config = dict(
    n_layer=11,
    d_model=512,
    n_experts=64,
    experts_per_token=4,
    d_expert=160,
    d_shared_expert=0,
    activation='swiglu',
    moe_layers=[0, 1, 2, 3, 4, 5, 6, 7, 8, 9, 10],
    router_score='sigmoid',
    normalize_top_k=True,
    routed_scale=2.0,
    balance_loss=0.00279,
    balance_bias=True,
    router_noise=0.3,
    init_std_router=0.0394,
    lr_router=0.000994,
    vocab_size=8192,
    norm='rmsnorm',
    norm_eps=1e-05,
    tie_embeddings=False,
    optimizer='soap_variant',
    lr=0.00259,
    beta1=0.95,
    beta2=0.98,
    batch_tokens=131072,
    seq_len=1024,
    train_tokens=1266000000,
    steps=9659,
    dataset='wikipedia_en',
)
Below are experts of layer 3 (counted from 0) of a mixture-of-experts language model. Rows are named router (the router's row for the expert) and show model dimensions 256-319. Each number is 128 + 24 x the weight over its row's rms, rounded and kept within 0 to 255.
After each expert's rows: a language model's description of what the expert responds to. This comes from a sample of Wikipedia text that the model never trained on.

# expert 60
router [138 144 107 114 105 142 120 138 153 105 127 156 112 109 125 115 110 140 132 177 147  82 120 115 131 140 138 149 171 106 115 141  60 152 168  90 116 138 112 116 151 115 125 145 175 126  92 125 119 157 109 141 131 123 187 152 116 142 116 129 123 120 162 139]
Inner letters of non-English names and places, often with diacritics, such as Kö-l-n, Kand-ah-ar, L-ä-nsisatama, Yah-w-ist.

# expert 44
router [165 156  91 156 155  88 155 104 137 147 141 144 120 135 133 145  77 142 125 136 167 115 122 120 121 134 106 103 107 157 144 125 173 139 126 133  68 118 118 105 118 151 115 153 103 128 152 143 147 143 145 172 150 109 128 147 122 125 184 121 117 146 153 117]
Prepositions in, at, for, on, to, against, during introducing places, times or roles, such as residing in, candidate for, at Hangleton.

# expert 12
router [ 88  85  94 152 185 134 189 124 112 111 104 104 181 116  99 170 113 103 131 160 129 135  98  94 109 110 181 145 126 148 125 144  96 124 132 117 171  95  67 115 140 152  93 173 127 129 133 143 131 123 159 105  98  82 187 132 133  89 158 159 106 124 138 122]
Middle pieces of scientific, medical and taxonomic words, plus nouns like disease, blood, cell, such as rad-iol-abeled, algor-ith-ms, kin-ase.

# expert 15
router [138 105 117 137 107 158 140 131  81  87 142 127 159 100 129 162 108  99 132 140 138 150 155  77 132 110 118 131 111 126 116 112 134 110 154 149 124 116 141  89 136 148 145 172 175 114 165 131 160 149 163 147 112 124 121 155 115 109 145 138 125 100 178 162]
Vowel-ending word pieces closing foreign names and words, such as -ara, -ius, -la, -os, as in Gaius, Isla, Athos.

# expert 27
router [138 174 105 157 118 138 153 131 131 112 116 127 112 115 153  93 104 123 113 118 151 107  92  86 127 117 134 153 144 144 128 142 146 134 145 127 110  83  98 113 127 120 104 147 156 151 141  77 128 155 134 147 120 119 129 152 108 134 128 138 142 140 152 136]
First capital pieces of unfamiliar proper names, often species binomials and author names in taxonomy lists, as in Etlingera, Kiriakoff.

# expert 8
router [110 157 132 152 166 117 142 147 124  84 161 142 149 142 176  83 142 111 108 128 164  73 130 144 107  98 107 138 119 147 144 174 107 125 116 135 137 149  77 119 132 103 124 158 136 127 122 109 145 103 141 111 109 105 161 177 132  95 122 147  87 135 129 114]
Time and reason connectives like when, during, before, until, because, plus century digits 19, 20, 18 and year-range dashes.

# expert 34
router [141 115  85 173 147 159 132 109 122 132 141 121 117  95 119 169  96 100 128 123 148 118 108 153 161 101 126 121 172  92 138 120 110 126 159 135 113 122 135 115 118 133  93 160 139 109 114 125 123 131 138 126 113 110 151 129 133 108 121 105 103 121 139 150]
Colons after labels or titles, and verbs or verb endings in running prose, such as including, took, using, wrote, -ing.

# expert 37
router [141 132 107 184 149 104 135 126 110  98 105 145 114 130 101 126 124 120 151 131 119 117 125 173 115 120 116 118 127 111 138 112 117 102 107 105 117 124 130 108 129 161  79 164 162 134 137 115 142 118 175 110 140 124 145 151  79 124 129 104 109 102 106 191]
Digit tokens and number words in dates, coordinates, scores, statistics and tables, such as 18, 27, 149, five.

# expert 54
router [134 105 113 118 108 104 159 122 121  94 119 152 109 100 124 136 106 161 144 147 118 140 110 106 139  92 120 169 131 172 129 173 127 131 152 141 119 120 110  87 147 111 103 161 134 124 153  91 127  94 146 156 140  75 145 118 119  93 107 189 117 148 162 111]
Articles, possessives, quantifiers and complementizer that before a noun or clause, such as the, his, their, any, that.

# expert 41
router [ 96 154 146 188 127 172 124 109 108 140 116  92 106  89 116 126  80 142 107 182 140 114 148 103 131 117 142 167 121 147 152 128 160 103 108 106 110  90  91  95 170 191 106 150 100 129  87  95 157 147  93 121 141 128 151 152 124 118 132  85 123 121 108 138]
Bullet dashes, line breaks and colons in infobox and taxobox field lists, plus field names like Genus, Born, Tribe, Website.

# expert 6
router [159 151 114 119 130 170 124 148 140 128 118  70 128  95 119 129 104 138 137 140 149 126 132 126 147 115 138 111 112 149 133 109 162 137 116 109 127  96 107 125 105 160 127 165 101 126 126 137 146 134 141 167 105 140 147 138 125  85 134 113 120 105  96 149]
First short pieces of words after a space, hyphen or line break, plus compound hyphens, such as re, sl, th, self-acceptance.

# expert 2
router [155 113 160 189 120 161 130 127 107 122 112 128 155 120 113 137 144 107 124 122 144 100 165 103 115 103 114 107 138 134 148 179 107 129 129 130 122 109  95 140 137 112  98 184 170 175 128 109 132 119 121 132  89 119 129 168 134 179 133 164 130 176 125 116]
Mostly and, commas, or and & joining list items, plus short inner word pieces like ar, an, er in names.

# expert 63
router [142 136  97 125 112 113 174 152  80 133  89 107 124  99 129 137  92 115 140 126  82 113  93 156 114 104 162 112 183 150 166 110  68  98 155 119  88 182 126 105 141 129  57 121 150  94 134  81 105 122 112  85 156 134 135 120 144 122 113 108 125 113  98 122]
Currency symbols, LaTeX math markup like $, \frac, {, and the first digits of numbers in money amounts and tables.

# expert 39
router [117 125 132 155 104 161 126 141 123 100  78 130  86 112 103 115  70 124 156 141 140 106 114 103 152  95 129 165 119 103 151 119 120  70 113 127 145 111 146 102 143 166 127 131 111 131  94  94 119 108 134 101 138 101 132 113  90 128 118 109 127 130  94 124]
Field names and colons in infobox-style lists, such as Born, Website, Coordinates, Phylum, Location, plus Studio album headers.

# expert 38
router [102 157 124  93 106  98 171 137 163 164 132 128 122 153 141 157  86 141 101 150 109 135 128 120 146 120 127 126 117 181 198 103 118 133 113 104 136 128 114 101 139 136 110 110 181 119 156 135 148 142 122  95 115 150 131 184 106 122 140 142  98 122 111 135]
Sentence-final periods, often with closing brackets or quotes, and paragraph breaks after them, before The, In, He, However.

# expert 29
router [138  96 123 122 159 123 167 130 158 130  98 137 124  95  95 159  87 129  94 116 164 138 143  98 123 126 109 151 113 147 140 146 139  94 152 104 139 131  97 114 132  77 120 113 188 148 139 121 127 136 162 132 152  94 156 189 118 133 133 157 115 170 145 157]
Cells in pipe-separated or semicolon tables, including blank cells, digits, dashes and header words like Votes, Apps, Goals, GF.

# expert 22
router [110 139  85 158 124 136 152 128 119 115 137 103 136 102 149 138  88 114 155 125 137 121 105 137 137  99 124 132  92 133 113 129 133 138 100  84  94 142 158 124 135 165 133 107 165 145 129 122 121 102 146 124 162 121 142 130  87 164 139 144 115 133 153 111]
Month names and the commas after day numbers in dates, plus first-name pieces like Hu-gh, By-ron, such as May, August.

# expert 62
router [130 128  90 148 157 162 164 149 139  98 106 107  98 123 128 177 108  93 142 139 148 140 169 124 129 115 164  87 130 133 113 126 113 129 138 115 141  75  96 144 122 156 130 146 150 110 127 109 110 106 152 133  85 161 147 124  94 123 100  95 147 117 105 130]
Closing pipe plus newline ending table rows, markdown separator rows, and some word-final pieces like ued, ent, plus born.

# expert 23
router [103 103  86 149 116 133 121 156 129 146 122 135 121 120 137 155 134 135 151 168 130 130 116 118 133  83 133 112 104  74 136 115 126 151  95  74 122 100 138  97 159 125  89 131 122 136 158 144 112 126 118 134 100  77 172 106 130  83 131 124  99 119 143 151]
Pronouns and function words in running narrative (he, they, who, to, which), plus words completing headings like Bibliography, See also, Albums.

# expert 0
router [127 160 125 126 137 142 151 143 110 163 131  87 130 126 165 128 114 109 108 143 136 155 116 139 163  96 117 151 125 164 150 125 128 141 168 134 142 124  89 106 166 172 130 178 184 156 133 143 145 131 119 139 105 108 152 131 109 137 135 147 138 117 138 140]
Final or middle pieces of proper names, places and parties, often in election tables and lists, such as O-y, Co-op, Zous-ki, Quebec.

# expert 35
router [ 94 133 122 141 130 157 116 119 145 135 140  99 136 113 128 129  87 128 114 160 165 139 113 127 140  72 173 151 169 116 120 136 138 127 116 103 153 117 122  91 140  79  53 178 173 170 152 116 106 111 153 137 156  81 171 145 170 120 134 134 123 152 106 116]
Finite verbs and auxiliaries right after a sentence subject, mostly was, is, were, has, been, plus the verb's continuation or next word.

# expert 9
router [146 130  99 179  91 110 144 165 123 117 110 157 105 148 117 144 111 191 156 138 136 160 115 120 139 141 132 135 131 158 137 111 113  84 121 123 164 114 123 117 148 126 104 161 154 108 142 116 145 135 128 130 133 124 110 153 121  88 110 108  85 115 137 106]
Pipe separators and column headers in wiki tables of election results, sports stats and charts, plus == heading markers.

# expert 49
router [165 148  82 160 129 128 138 150  86 133 116 139 149 128 151 183 114 112 105 135 136 156  83 134  93  91 142 101  90 135 105 117 134 135 133 110 150 150 107  98 110 114  95 120 191 128 105  98 113 127 161 136 166 125 160 141 158 111 140 135 116 148 100 130]
Uppercase letters and acronym pieces, country codes in sports tables, and year endings after 19 or 20, such as GBR, BRA, BC, LMU.

# expert 58
router [151 123  87 179 121 144 194 157 154 111 101  65 119  93 148 131 129  97 143 111 142 132 129 159 116 102 117 120 130 105 149 129 129  60 126  95 153 132 138 111 139 125 129 170 167 160 152 105 121  92 158 102  77 134 136 163 169  95 113 167  97 116 123 126]
Nationality and country words and sports competition terms, often in season articles and tables, such as United States, American, Cup, League.

# expert 43
router [141 126  88 185 143 138 154 138 140 113 118 109 119 123 118 129  63 118 110 142  99 179 121 158 116 101 102 111 124 114 124 141  69 109 179  76 138 125 131 123 149  90 169 147 127 121 147 113 114 155 164 140 123 118 125 125  94 104 127 175 100 109 128 120]
Word-final derivational and inflectional suffixes completing longer words, such as -ability, -ative, -ity, -ed, -ence, -ation.

# expert 46
router [163 161  93 140 101 157 147 114 117 132 120  98 157 132 141 147  95 144  98 134 177 110 111 107 143 125 141 153 123 114 109 169  96  91 149 124 140 136 152  91 152 127 117 180 135 127 143  80 119 134 139 109  78 109 122 189 155 110 102 129 139 111 182 123]
Middle and final word pieces inside foreign or uncommon names and words, such as -burg, -ki, -sson, Greens-bor-o, Gheorg-he.

# expert 50
router [105 141  94 158 111 173 132 124 109 129 128  83 154 115  98 109  83  95 111  98 137  83 103  95 124 103 145 165 111 133 122 147 147 106  88 131 133  91 104 111 147 121  86 167 137 141 145 134 109 112 158 123 120  93 177 114 100 100 121 103  98 111 113 120]
Space tokens right before numbers, dates, years and currency signs, often after commas, pipes or colons, as in 24 November 1807, £, $.

# expert 16
router [171 102 104 159 109 147 157 168 108 154 116 106 169  94 167 145 135 108 146 102 127 126  90 178  98 103 130 176 106 119 134 123  93 132 109 106 156 121 125 132 140 112  87 148 139 158 139  82 132  95 142  95 151 121 162 115 120 123 133 107 115 147 177  97]
Nouns naming a person's role, job or group, including agent suffixes, such as player, President, coach, guitar-ist, member.

# expert 56
router [160 143 116 115 129 192 140 128 150 116 168 117 140 105 145 148 131  81 180 107 161 114 154 142 107  88 116 136 146 146 117 138  91 127 160 154 146 118  91 126  99 146 119 145 132 152 124 145 115 131 161 108 119 128 154 109 138 113 105  93 158 123  92 138]
Single line breaks ending list items, infobox lines and table rows, especially before indented match lineups or hyphen bullets.

# expert 52
router [124 155 107 110 105 104 175 147 144 145 104 111 126 134 144 126 116 118 141 110 130 141 132 132  98 127 145 153 120 165  93 107 132 102 119 128 123 179 130 117 156 116  80 156 125 139 129 142 116 126 121 155 105 140 154 139 151 101 120 142 103 160 105 160]
The article the and the word right after it, such as first, largest, latter, time, day.

# expert 55
router [102 163  79 156 141  96 147 124 118 139 122 138 119 101 129 117 112 127 158 134  96 156 123 133 132 116 140 119 112 108 126 137 148 151 150 104 115 134 139  95 159 113  89 154 201 160 135 141 109  78 100 127 108 111 125 149 120  94 115 136 103 102 109 115]
Words that begin sentences or clauses in biographies and descriptions: pronouns and determiners like he, it, they, This, The, also, first, later.

# expert 32
router [145 108 106 138 160 147 155 149 142 115  88 131 135 122 163 131 142 115 145 117 128 158 112 120  83  92 112 147 107 147 146 122 107 116 148 111 137 128 124 106 144 163 108 144 181 132 150 126  80  79 157 106 118 104 124 158  82 102  90  96 109 126 117 121]
Articles a, an, A and numerals one, two opening noun phrases, plus leading pipes starting table header rows.

# expert 42
router [109 157 114 180 150 144 141 117 151 118 125 108 119 153 126 135 101 118 139 147 145 152 123 142 102  93 128 110 161 113 131 119 162  95 157 122 166 141 114 133 168 128 118 134 149 155 118 129 148 134 148 124  99 109 172 135 109 149  95 120 135 168 157 133]
Digit pieces of years, scores, vote counts and coordinates in tables, such as 19-39, 2–6, 7–6, 53,658.

# expert 1
router [144 121 146 165  76 116 155 118 133 123 104 106 110 106 159 124 160  98 133 133 163  80 142 167 122  90 140 155 158 154 123 143 147 123 177 125  93 124 102 146 131 125 104 182 168 140 129 140 143  95 134 120 120 132 141 153 123 160 133 110 100 108 103 140]
Conjunctions and list separators joining items, such as and, or, slash, ampersand, commas, semicolons, plus linking verbs like was, were.

# expert 51
router [127 111 106 137 121 138 134 173 116 136 128 129 151 108 127 159 128 103 112 155 142 137 152 138 140 113 124 118 203 116 156 128 117 138 125 101  85 131  51 117 127 144 111 139 163 143 152 102 129 113 144 109 119 117 110  97  91 113  91 105 108 130 132 142]
Words inside quoted song titles and quoted speech, often pronouns and love words, such as You, Love, Again, Don't.

# expert 4
router [143 146  87 182 132 123 163 148 118 106 138  99 131 115 131 136 110 136 126 101 136 145  97 102 126  91  95 191 120 151 113 151 142 141 127 136 143 127  65 110 124 126 106 172 166 144  98  91 114 113 114 144 101 117 154 157 101 110 126 144 167 126 149 113]
Opening capital letter or first piece of a proper name, often in tables or lists, such as S(JHL), K(evin), Kitt, Penn.

# expert 11
router [120 128 101 146 105 107 133 137 132 140 131  85 144  99  60 148 104 137 139 112 152 136 147 154  86  93 119 136 157 152 148 158  98 128 107 134 146 155 130  74 133 148 104 140 141 101 160 127 139 142 182 120 129 113 152 101 126 113  92 126 136  97 132 182]
Digits inside numbers, coordinates, scores and percentages, plus unit tokens like km, ft, mi, %, million and ″E/″W.

# expert 21
router [143  98  86 113 171 137 113 166 193 100 120 141 105 127 110 162 105 147 169 138 165 134 115 113 135  86 134 155 158 143 113 119 114 167 111 110 118 114 115 113 158 121 127 111 182 181 124 125 117  96 106 167 130 119 157 132 125 113  75 103 108 126 102 146]
Opening capital or consonant-cluster pieces of split words and names, such as Bl, Gl, Br, Wh, as in Rachel, Fayetteville.

# expert 33
router [109 121 125 135 108 107 173 178 106 130 117  98 126  86  87 140 102 109 136 121 158 113 139  98 128 113 156 185 156 131 176 149 114 124 125  92  75 127 153 103 122 144 103 140 163 159 153 101 136 138 146 111 126 143 129 125  97 115 141  88 121  93  96 135]
Digits, decimals, dashes and unit words inside measurements and statistics, such as lb (kg), km, million, percentages in tables.

# expert 3
router [174 130  97 151 161 110 155 110 160 139  92 133 144  85 138 131 106 101 109 113 112 147 118 101 116  92  93 140 159 161 154 127 158 112 127 139 115 124 127 146 145 149 122 153  96 159 131 110 142 112 165 140 116 142  77 168 108 101  94 138 106 137 138 119]
Function words the, of and possessive 's before proper names and institutions, as in Edinburgh's, Member of, the United States.

# expert 7
router [135 123  97 167 125 155 167 152 151 126 110 110 116 108 138 144 108 157 132 130 145 114 137 103 158 117 136 119  98 167 174 145  98 142 163 129  94  96 128 117 130 207 130 165 109 162 121 137 138 150 122 164 149 100 136 157 141 113 123 144  90 161 191 124]
Early or middle syllable fragments inside proper names and rare words, especially foreign names, such as Parl-oph-one, N-ath-alie, Dem-op-olis.

# expert 18
router [162 137 133 118 144 156 171 157 115 127 100  73 151 135 127 151 123 140 130 155 158 121 156 128 160  99 129 134 169 156 155 149 108 118 110 121 128 131 125 129 122 119 101 152 146 137 108 100 132  95 168 118  90 104 121 142 129 109 116 153  88 181  95 162]
Adverbs, degree words, directions and adverb endings, such as nearly, up to, just west, entirely, very, more, still.

# expert 10
router [140 142 116 141  98  89 152 101 173 133 130  92 113 125  90 164 101 118 153 165 114 117 126 131 118 121 182 161 115 131 126 109 106 134 117  68 128 135 109 122 160 151 126 136 150 145 133  69 121 147 123 105 124 111 153 158 112 145 109 119 127  95 143 109]
Punctuation and digits inside numeric data, especially coordinates, table cells and figures, such as periods, pipes, degree signs, bullets.

# expert 13
router [132 168 114 130 126 171 145 128 182 142 119  96 115  81 114 162  91 128 113 140 102 106 126 148 157 107 142 131 130 113 145 108 129  92 127 121 146 113 105 101 156 103  86 148 153 105 162 100 106 127 163  76 127 135 144 150  89 105 141 110  84 127 147  95]
Final noun tokens and plural or nominal suffixes after articles, such as village, services, development, -ations, -s, usually before of or punctuation.

# expert 19
router [100 135  85 139 127  79 124 138 100 111 109 118 118 144 125 139 138 133 105 113 126 112 111 138 141  81 146 148  98 117 109 129 130 128 113 111 177 125 105 128 130 172 108 167 184 168  71 129 116  95 149 118 146  98 149 113  85 127  98 134 145 119 139 106]
Stem pieces early inside longer common words, usually followed by suffixes like -ing or -ation, such as prov, compet, superv, destru.

# expert 28
router [ 95 126 107 159 156 101 157 117  94 113  83 111 148 145 114 149 112 131 109 133 112 146  80 165 101 107 164 127 141  88 135 143 148  63 112 144 110 150 135 117 124 131  85 158 163 127 116 117 153 113 158 158  78 106 150 162 138 128 136 146 111  93 128  97]
Closing quotation marks after titles, closing parentheses, dashes, and adjective or Latin taxon endings, such as -idae, -ensis, -ic.

# expert 14
router [140 169  86 146  93 136 120 121 105 124  89  99 102 118 134 124 124 114 117 137 147 134 105 106 139  86 128 132 124 158 131 143 116 131 130 118 125 103 103 136 119 130  96 164 166 154 146  76 133 145 127 157  87 161 153 143 127 172 152 111 154  76 159 119]
Double line breaks ending infobox fields before new sections, non-Latin script bytes (Thai, Devanagari, Burmese), and capitals starting names or acronyms.

# expert 17
router [133 149 128 132 150 156 124 100  97 137 165 144 112  95 132 127 105 125 141 146 151 125 144 113  83 121 142 141 162 128 160 154 114 167 148 118 108 110 120 106 158 135 121 152 176 133 132 118 117 139 134 126 105  88 107 172  96 128 154 154 127 117 134 102]
Surname fragments and name pieces after a first name, in cast, band member and people lists, such as Jones, -owski, McC, -ić.

# expert 45
router [117 100 110 145 106 116 121 148  90 159  89 114 116 127 134 165  97 151 149 107 104 139 143 145 159  84 132 142 139 134 111 160 112  99 172 111 132 134 113 105 132 183 100 160 139 134 147 130 136 116 142 105  96 130 125 156 136  98 107 143 144 134 143 104]
Byte pieces of Thai, Devanagari, Japanese, Greek or Arabic script, and digits or letters just after an opening parenthesis.

# expert 36
router [109 108  98 162 141 111 116 156 141 129  80 175 129 113 142 153 108  91 144 146 127 151 136 188 127  89 103 137  57 118 141 132 137  91 156  92 111  89 143 114 152 147  72 143 131 153 109 130 114 120 141 126 126  91 102 118  98 129  99 135 113 126 132 128]
Pipes, semicolons, colons and dashes that separate cells in tables, election results, sports scores and lists.

# expert 26
router [179 132 134 180 163 140 148 159 155 115  98 138 137  77 178 175  78 123 143 129 133 139 138 134 137  88 111 113 128 120 160 146 157 132 118 106 142 116 120  88 149 158 120 148 154 145 154 123 164 110 133 126 113 159 124 174  91 115 125 156 112 118 195  98]
Head nouns of organisation and office names like University, Council, Minister, Museum, Award, Army, usually after the or a modifier.

# expert 59
router [151 187  65 143 136 133 133 164 116  76  94 128 129 133 152 153  95  96  91 147 126 118 110 133  74  75 121 143  84 144 145 119 141 139 144  67 144 130 149 106 163 114 134 149 137 121 141 131  75 113 134 100 116 127  98 134 130 130 129 121  84  89 137 114]
Time words and year endings after digits, such as century, season, census, year, 2018, 2000s, plus commas and dashes after years.

# expert 25
router [147 160 118 145 136 108 158 165 128 123 123  86  93 164 109 145  92 135 131 165 158 116 129 123 117  98 135 118 112 125 114 149  84 118  94  91 132 136  93 114 169 122 113 147 139 132 135 140  99  83 126  79 157 127 138 146  76 143 127 134 115 128 106 117]
Generic nouns after an article and adjective, such as scale, way, degree, deal, area, system, version, plus clause-separating commas.

# expert 24
router [137 135 104 130 118 149 158 152 102 136 112 128 100 128 133 154  91 114 157 159 144 113 110 144 102 117 115 135 111 130 141 130 103 142  96 139  90 116 107 107 150 136 129 135 134 144 138 122 106 108 114 165 134 115 105 147 148 152 119 150  98  97 124 140]
Commas after noun phrases, plus conjunctions and relatives opening a clause, such as and, but, while, which, where.

# expert 31
router [165 120  98 148 144 123 189 140 130 126 153 139 129 102 158 117 131 131 163 129 166 132 155 141 154 126 142 160 137 146 137  90 114  79 149  95 117 109 128  96 125 160 136 151 146 138 139 117 105 123 127 105 137 107 121 135 139 119  97 134 112 117 137 140]
Final pieces of place names and surnames, such as York, London, -ford, -ington, -son, Carolina, Street, often before commas or table bars.

# expert 61
router [ 89 136 105 139  87 100 142 148 104 102 146 133 118 148 131 126 110 166 150 123 158 116 167 141 138 106 112  78 122 102 121 132 139 126 168 117 126 137 116 107 137 139  70 144 108 170 121 147 108 125 110 106 104 120 131 124  67 128 152 127 132 139 132 126]
The preposition in and time words before dates, such as in, during, early, After, and month names like July, October.

# expert 20
router [151 158  84 152  74 129 129 112 118 132 161 120 129 125 127 129 106 137 110 106 177 100  79 108 121 107 108 168 166 138 113 112 122  98 111 140 140 143 123 137 144 172 127 146 136 142 141 111 144 126 152 120 135 128 126 109 119 125  66 117  98 117 132 140]
Prepositions such as of, by, from, including, with and between that introduce a following noun phrase, as in adapted from, including snappers.

# expert 53
router [158 110  84 131 140 156 147 150  94 130 132  93 156 111 129 138  69  88 126  92 142 111 158 136 131  81  92 117 131 160 160 176 125  91 124 140 151  88 135 138 123 141 152 150 131 160  93 113 137  97 145 102 126 101 149 126  97  92 120  98 151 130 124 140]
Lowercase word-start fragments of verbs and nouns, often after to, the or and, such as con, dis, rel, expl, ref.

# expert 48
router [129 113 108 152 139 166 140 155 136 135 126 116 109 104  88 153  93 131  92 161 148 118 169 140 123 100 112 158 179 144 134  99 127  88 157  86 137 128 136 122 111 123 149 143 145 122 159 109  98 131 148 147 118  93 137 133 100 125 124 128 106 147 126 163]
Verbs after subjects or auxiliaries in biographies and events, such as released, became, selected, run, asked, nicknamed.

# expert 47
router [120 114  75 147 128 166 128 160 143 119 145 147 147 110 118 151 107 122 137 125 163 123 104  83 135  82 110 138 148 148 138 106 119 126 110 105 131 115  94  88 118 131 113 162 148 140 111 144  88 149 154 119 100 146 103 117  80 106  86 168 150 130  94 150]
Pieces of TV, game, music and company titles (SmackDown, Star Trek, Entertainment, News), CJK bytes, and spaces before dates or numbers.

# expert 40
router [121 151 101 154 162 148 122 120 109 125  93 137 137  74 137 124 116 139 117 155 125 144 123 129 113 140  97 128 157 120 123  97 134  99 132 108  73 142 112  99 110 160  99 170 136 144 112  83 110  79 139 125 142 124 125 132 103 134 106 121  89 114 124 116]
Opening parentheses and words ending a proper name, such as County, Railway, Street, Jr, III, Henry IV.

# expert 30
router [137 141 117 143 111 134 179 120 167 128 102 146 162 108 127 153  66 107 144 149 135 115 136  84 147  95 112 139 146 115 160 102 126 130 168 133 126 136 126 123 134 141 124 123 185 179 130 127 140 112 138  99 143 106 141 111 122 122  92 174 142 135 138 117]
First capital letter or letters of names and titles, often after pipes, quotes or commas, such as U.S., O-bergefell, Y-avapai, F-antasy.